From a checkpoint of a small mixture-of-experts model trained on Wikipedia.
Size: 12 layers, vocabulary 2048, 24.7M parameters.
Experts: 192 experts in each of 10 layers, 64 ReLU neurons an expert, 4 picks a token, a softmax router, a shared expert of 64 neurons.
Training: a variant of SOAP for the experts, 385M tokens, 5878 steps.
Below are experts of layer 6 (counted from 0) of a mixture-of-experts language model. Rows are named router (the router's row for the expert), up (a neuron's input weights, with its number) and show model dimensions 0-95. Each number is 128 + 32 x the weight over its row's rms, rounded and kept within 0 to 255. Numbers have three digits each.
After each expert's rows: a language model's description of what the expert responds to; "mostly gets" lists some tokens that are sent to it at least half of the time. This comes from a sample of Wikipedia text that the model never trained on.

# expert 62
router:130096083110084107153120159169094130184166132119142161132120120156153125110102149111168135074121120154057127124099135166156082150154111158120114107159148198130135105108160183071085093143161086114155165127093145062133179079126125095159072125083166150090077133179092131083124054096117144132
up0:108153135130128121149072164200145155100127163113147111128137051124182208119163139127113125148103105121072052135089157062079179086112116158121162149096109127154103131140152129132065053120167127139107140077142127105190134110060144118115107130146090082155138143098145126132154105121132175162
up1:132178120115125092208114135157126103145154132144124130097122168206137156186109112108255152125127132120159079137096129139115156143126167113090105153090135141140131061112129139113129163137190127148082092149125127150145120117123182137135164152074162092125064135127109172122094112120119120139
up2:111091149103148128133137113137136076109150148153169122160168132135139135111162120165174152076047129091090144195108110127148140154110059159129111171192137086122156098141057090125118135039129138123106147135147131099124141180064191145183102114096145168138104141128103118140139144096071143068
Description: Commas in dates and numbers. Commas after the day number in dates like July 17, 2017, commas in thousands, and month names themselves.
mostly gets: " February", " June", " April", " September", " December", " November"

# expert 47
router:164096129115084151171073185123124129150183165106110146091079055138126116109111126114146116095114118145122104189121172162159105169153097143166099099134134140080128113086155156091140088125149112065209184081066170119145154125073050114145118132127140150138131143189100157137120092128115093133
up2:087111173099090153199147114122120091085117136093142033059151112141133083106143102129167160141165158145132136130170118121179072101159144142085134135122130095097127138135131182139169149113138132106161104134142111238137140068102129153095135133160149156126135140135086144050095125101085159088
up3:105169148118031071134131134130133206102131073066167141139136108148160140107112125108128114158092117112125112143125118143126132111098097105126146130179157115073125142158126153076142178129167083136140100144107131123125138071112124112129128098148046145136143162154182083102091175142206055187
up4:178109148114132137132131176125131096150142141163155150079130102029125155120130125135137123118142099149137138099060132139125038081131108216128141112143146149129086135108139185153137124134103132067125125084188141143140098123160117088161174140063058111127130106135153175077116210104146132121
Description: Name-internal s. Inner or final s, on, č, ov pieces within place and proper names, as in Arkansas, Massachusetts, Limassol, Czechoslovakia, Hebron.
mostly gets: " German", "š", " an", "č"

# expert 6
router:102124112100084177141101136151128137101149139124160144109080090163157163055093105132185183118130094124135092131114170174153064158132130153172101117142180172114168072109182184073137124100165117130133141100127167105146158100110069158177075166111114142104120117156096168092064111108125100086
up0:112141156042117111173167100142144128163110101089117133133144199121101125125236124126103135101142089119110134083116135130072110133100137108141092129132147106123223129175218106098141144133121172134164154125199092088149151133123138127107141128057192134149137125128167132132130090133145128168
up1:129112126170178137179126146104129115126120144124089129141138124128139130125119078166175150135077133133188133103089190155112132116120167139114131147140138175023125145149060199115122154118143208129170132136094180201138202134113089162147114093130084159128121140132057163094142101121102112130
up2:127118115148127124103127122162135050161239132127048159149145124090099031101070092083114115133176190134081129111140162120133103137137137078136128141157121133129108115101095082092148130069117198124166101124155122113123175114126095161132103115173119170131126121150133177089091142119129147107
Description: L-fragments and media nouns. Word pieces built on l after a consonant (shi-el-d, wor-l-d, Ch-il-dren), plus nouns about creative works and buildings: album, single, book, song.
mostly gets: " book", " album", " song", " medal", " building", "house"

# expert 37
router:142113114132111156143045182122121072121153137151123158106090095164139180143091073121143140075134098183140096162128145141160066142152111130180123112116133127113181104092137186059125069122159081090137170121084167122112189105106093164152094149106140164088146153173113151076111083119108093134
up2:084174164108132125126096159055083122097140133110167173114129037081134177129154111127101171103142154148146143132119127076140119102129127153137119159149131056113150147091135073139169124113120082127178101125131098118040123111104150203181112131076174068114108142145127110165136171112173150127
up3:141135139109120177102092173131113149145113136108151067126122123170141190112143062119132199119147094158130104134136137137130136127132110118151131123100124125098137038171202110063133102134138090123077138185080211131075148079119144130118064137136082109116149066170140173139136120131109065136
up4:060135122121155117212141117134127187100148122065133044105141054137134124188157151159128024113141077136080106160127103151150132196154112146121163124100096146105129130098167149175103126193127105121117075117189110138100127126119140127137160132119113144110129143153084103133117067125121122131
Description: Vowel-i syllables in names. Consonant-plus-i pieces inside taxonomic Latin names and foreign words, e.g. Discodoridae, Xenophoridae, Ferrari, amino acid.
mostly gets: "bi", " bi", " gene", "ji", " Pi", "ti"

# expert 27
router:124105129084067130175108134162146105114126147144189155068083109134129139145104078107175149142161097198136097153090172123180071138138114134161126113178155140071161106065160154098097129123138072137168139059113148127148168119121080145151112134097203147094094116148120155146075084102152101135
up0:064118084134121122110107109128097227130119131086215188144194145134133161134148085145113149126148144235120149140110162157203098123150143134104079138129145126110186131112161175158110124173100161183132098111133129150101151085132132154119135142131151102134126155064131146126085130156088145133
up1:130160089164062109152180132142123087126145127125167152109142124149137107212150132133144141106193135109045096069199137145081091210103114154114122118121082124110157173107174071076186120135125113094137113122114148132134147112161140083123111076134127107121146115128126148157055172146155099105
up2:146134103144128133146135122077122126132075167111148207130192118047081114192139117086114129130155170134129186127083126143141116143164083167143119112110138093126150113130162102121135159079141066187157119075125150148145143115139129127170113133000106113114121085100154129155162142158118175127
Description: Word-initial syllables. Short opening pieces of lowercase words after the, to or a, such as be in begin and beginning, pa in paintings, ma in matter.
mostly gets: " be", " pa", " ma", " short", " main", " fa"

# expert 49
router:161116066134104153147097170147128147135147142114153113151097080121104092132136087117124148127134100168067110152100153166139090146191113133149119128166152126074167123112159160079090104159129060127129152133097154068183181052101125126145089154094129157125083150157123164081098031116160080127
up0:129125110148134141123146052155122130138137089104175232150088113162115114108099099102049062137094129144108133141185136144132156123111143130135157205149109148131145125130156127128167110072140082128130123107145154129131063115091139186113115124193042111129158154166070113122091130135143128069
up1:129159071122130110092138158182133131117193151168146114145115157093155157099107138121094120031119115128084090123137237095086142104145094153154134104085176130143143125100168131134100119128187146141124156130126091075112135169124213078127124141120144059079095127128119109080108127125147139085
up2:071097081104161098135127131121121101092134145160153085136094121111107122118157118221165193134188090127111125118102167162107121133216120150141129125184092120133128090085106119122128102144054117169130132089062176140182151134125119120164086152158120078184144150118097121115142157172168077122
Description: Early word syllables. Second syllables after an initial p or prefix-like starts, e.g. private, principle, inter, per, multi, temperatures.
mostly gets: " inter", " per", " Pri", " multi", "mp", " Pla"

# expert 20
router:142078093102090102194087120176118122119128127088174171112098067131158154077125092100140149119149116159103102180121159148192079125180121160176099121153182167080173097123143154100096130137130088113148142097115156099122174116084079146166116106118179162091117155197146180121088109102118095134
up0:146091114118095180184112077138111146085177151144119163124159116107170151139174129134150064141136106084117161130089081132123079163117132156126097168210102098216166126132099116117077167091122132142147134211103100142084122129143127119084109121105082122121054150131071146128111160115079121134
up1:141125128052101130140132132147113132139144135099177182076163102077137101130119066130109140133105088185082156137119172089138134153124157123123131125132133196120116097148105144216157130131080109122136141054163139075164198123055116178125166126143153082181143122176129173172127122128137122174
up2:145098166125088151121137138167106157103139107136115124139064150132138130112142038121167069109138123152204120121074118121243157157143122119134149111133083093164085125122125096149136133027132152128122184133148163108124142112127079160162084073125104125142155089157190140148115123086132120126
Description: Name-initial Ma, Ba syllables. Opening syllables of names, especially foreign personal and place names, such as Ma, Ba, Ja, Ha, Ra, as in Jaguars, Maguro, Hanafi.
mostly gets: " Ba", " Ma", " Mar", " Ja", " Gu", " Sa"

# expert 50
router:117123151110112149182099148164151136141157135112095152133125092160083118143093094101149125115160127167097081175095154150195101154160117143212093119132155136089177134100192182095103122125119063087145172133061143109126157129082122127144113181092126158091086116148082164082101059107130098093
up0:121114201118125139164058162098060121108104167147145182120140099129118117145115111154114084125186122085116148152116119135152133074109148127103145082080123115130173141142237108061130188115207154065108158105126064144106110155145087131137103138127108119115097162121119130129127122074176114132
up1:123105129131147098137108086179139078131215190103159133095063114131127118127152143134120123150128152084213212111159126052139126122143185154125127102151093164145139088147161062101142113101132144059117116146123143131145100206101128135159134134128136184138109131128075178111135134140074122125
up2:101145174127146133180141171073094069102127178135114133195118110105123129127132165134128117146120153124144170142145167119134152132162104132083048144107081116121124092226068148137144036154080133167118137076134126106126143155102130087119159163145111120059142095086145139115112198121148118159
Description: Name pieces before "-ne" endings. Syllables of proper names and French or Latin words, often before endings like ne or nis: Byrne, Essonne, Daphne, Gran, Organiser.
mostly gets: " Gra", "è", "É", " Or", " Cor", "gra"

# expert 32
router:138081135135113134141092151152089101136153167099179166101130119105111124118065083096150171084150050185077124127125180129192136134178123141164122088184133172117153106098180127094131071115161076119171142100076144076146186094127109098185087140109138153107079126145118144117121109081137137128
up0:138130111125116173133127094108126085116117140108169137115085126132158154110141081067136141124133135181121169072121093094118088201051121112133108133148079162140197139130131078221107121084136120136163126161170194095171126107113143094126136136165090098088133175125112106091101131096148198179
up1:137121148150087156131115197112061087121122167104126150155187186090123148100138120131098149110099118129045124142123192135131143177148132136105148128124150120058127141130147124123104134052118102087141147125088139125166173093107164132180144081143035078114084170121137104153101095137131198110
up2:128155134198099151153084092166118101151114087121128140131127120130197166167140096133187122146109120162106110099146151055154108165124108124134130088163091191170158152088156162117168154145166111149109109107109072199133141143117223092156105121120116132136121148199084133200099134112158128103
Description: Commas and locative prepositions. Commas inside lists and prepositions such as in, into, through, between, before, during, following nouns or verbs in running prose.
mostly gets: " before", " between", " through", " into", " around", " during"

# expert 45
router:107122110137130164128114167149100116103192184125125171120116068144137130135094111109173125106093107122056114136145133131200088156126122154168136094151166140100208075094158161108120060138134086111124159115058198112115122090124098167147086136146164184091095104129078169098096104126123087121
up2:088131090130075113148153132076112176116089099157122135143106140092122118140128154066123103088136125099126131199111093144155149104142118171145142114152071129126058156124166104187135077136159111134111163123128090138067168023117143148167146123182099186132079118148182132131132158128104202122
up3:108148131169146138202089147185088109095149135100051153171122083112149131102123123109202171133055109111145134168150099161121107146158111145143127123085149166100148150073143131130135127118176165110118084172112132121142100149139034129071128126066100132141171152091114154095149140184114077126
up4:157139105106104148176141178131062174124122109115129046146123169135162114128150125196126145129071064134131128105129135150098108105144128147053125148115078131121125098164055132136126103105185140124142106076159130106045128051154127139097122138118166157143133095124112120166217080138103128133
Description: Inner Latinate word pieces. Middle pieces of Latin-derived English words, after a prefix and before endings like -ent or -ation, such as min in imminent, or in contemporary.
mostly gets: "ci", "min", "cul", "ul", "equ", "j"

# expert 48
router:105105110087086137189086159131101103132153102106122166112108124155155118112144142105133143089127117132106087150105128168180086147165144114148095098182207128082186116096195162116089083155140062123157162111097132091127147126061082146144102146117168118094106103201098169110132062108173111109
up0:076148133127169144195120090179141162092114179129122130083097127094159125166127080134161116219128121126131137138147117050132154117085126119142122134127102141125115144122146069123155060166144157133114089104169166135095135207147046118121131178135114141130112111115188194117130118110137200146
up1:130121121129120156117144048132125210127105120155101135155126137095105140129150175121163091102124121124056110127117112093099125123098108159119095066166033125134192123146069171125178186086120108152128101135165124127123141116139099115090079184118108132186118078126167107135122162171106111050
up2:136121087121134125116117140118101119164178125118093169070123116131150124136099203125098119203138159123130126151166133164144126145118090124131124117253064132126182210089115155120112124133101126131149109109165125076135130212071102121110152122120121126111098125081139094174087077179118146147
Description: Ra syllable and War. Pieces containing ra or ru (Airc-ra-ft, I-ra-q, T-ru-mp), the word War, and capital E starting first names like Evan and Edith.
mostly gets: " War", " Ra", " war", " Bra", " Sha", " E"

# expert 55
router:102078129116130121228113168155109095137120126102143232132079095124115149141116095142127132128112076195092066127126170153136075170162128127162101070137157152091139131117152166113099141143145086109121141089101178077181192120104100157140099128110152154091097114146129132125128077082119100102
up0:129126143072134167103130134078137136159122160167142180117108127111169089125177174104130125146151100129127120158122139082134196139175208050144095123140128104139125126128085205167123118127122161127089087125175138125134140079154141099127043195128074076136061115128101181124156125115130143155
up1:172098180132182111120055143142114155183128118073157235127116102158129127134126104119192171119120117121078090080126146115051134126165092153156149115138135122127128137152139169116149115153137149129139075144166129060177128088139153131114103107133114126098184123075102109163188122156167074128
up2:136168167131159099090146137130151097176137149083137152126136110119131059125116121091116167113143184098142137080118131182189133175174151122120100124082128113071137104092075146133115086120120074075052140198066130148159133091143134113135136102134126133133083182135212109137076129086114152167
Description: Word-initial a/ca pieces. The article "a" and word-start pieces like ca, fa, lo, do after verbs or commas, e.g. capital, accident, failed, loan.
mostly gets: " ca", " a", " Ca", " fa", " do", " Ne"

# expert 61
router:128089099085057205176088120110091094162138148113133155125067092138152154125107106111182143072132118160081127154114173137149108149135103154173096109156125155094186074088155166094152087155164137113197144100113172127108148124113098113158123140107124143084158164179119165118123071123112056112
up0:118110139096122199110161100146095185136145169110124161073128148144051069120108102122154131198143145116112127132125096137090147152118115190095098117201125092138126132143144108106124090151133045142096110125180139107152134172135111126130145089100128127121174123140121066214114132142072206140
up1:131082086116060108122067137106150151100167076111161152162125131119150190088056145127141122145155092136073163187147103112130124131143102127131126146176126157123158105098135109169116128141128171125151164130180067153107184212109125108155118159061159170113139133126208174130132085098101133124
up2:137148132106163092145132102108128136141085075171127131157141075133128108109143077108180081109170056192122137056105097127123130154149177176125127078156157109130131189139145090100130095114124198175149087053087136132125162197164135134165131117108136148129157102133122129139106091100149206150
Description: Surname endings. Final pieces of personal surnames and some place names, e.g. Thompson, Rankin, Oakley, Barker, Berlin, plus Smith and -ć endings.
mostly gets: " Smith", "ć", "ov", "ley", "son", "ler"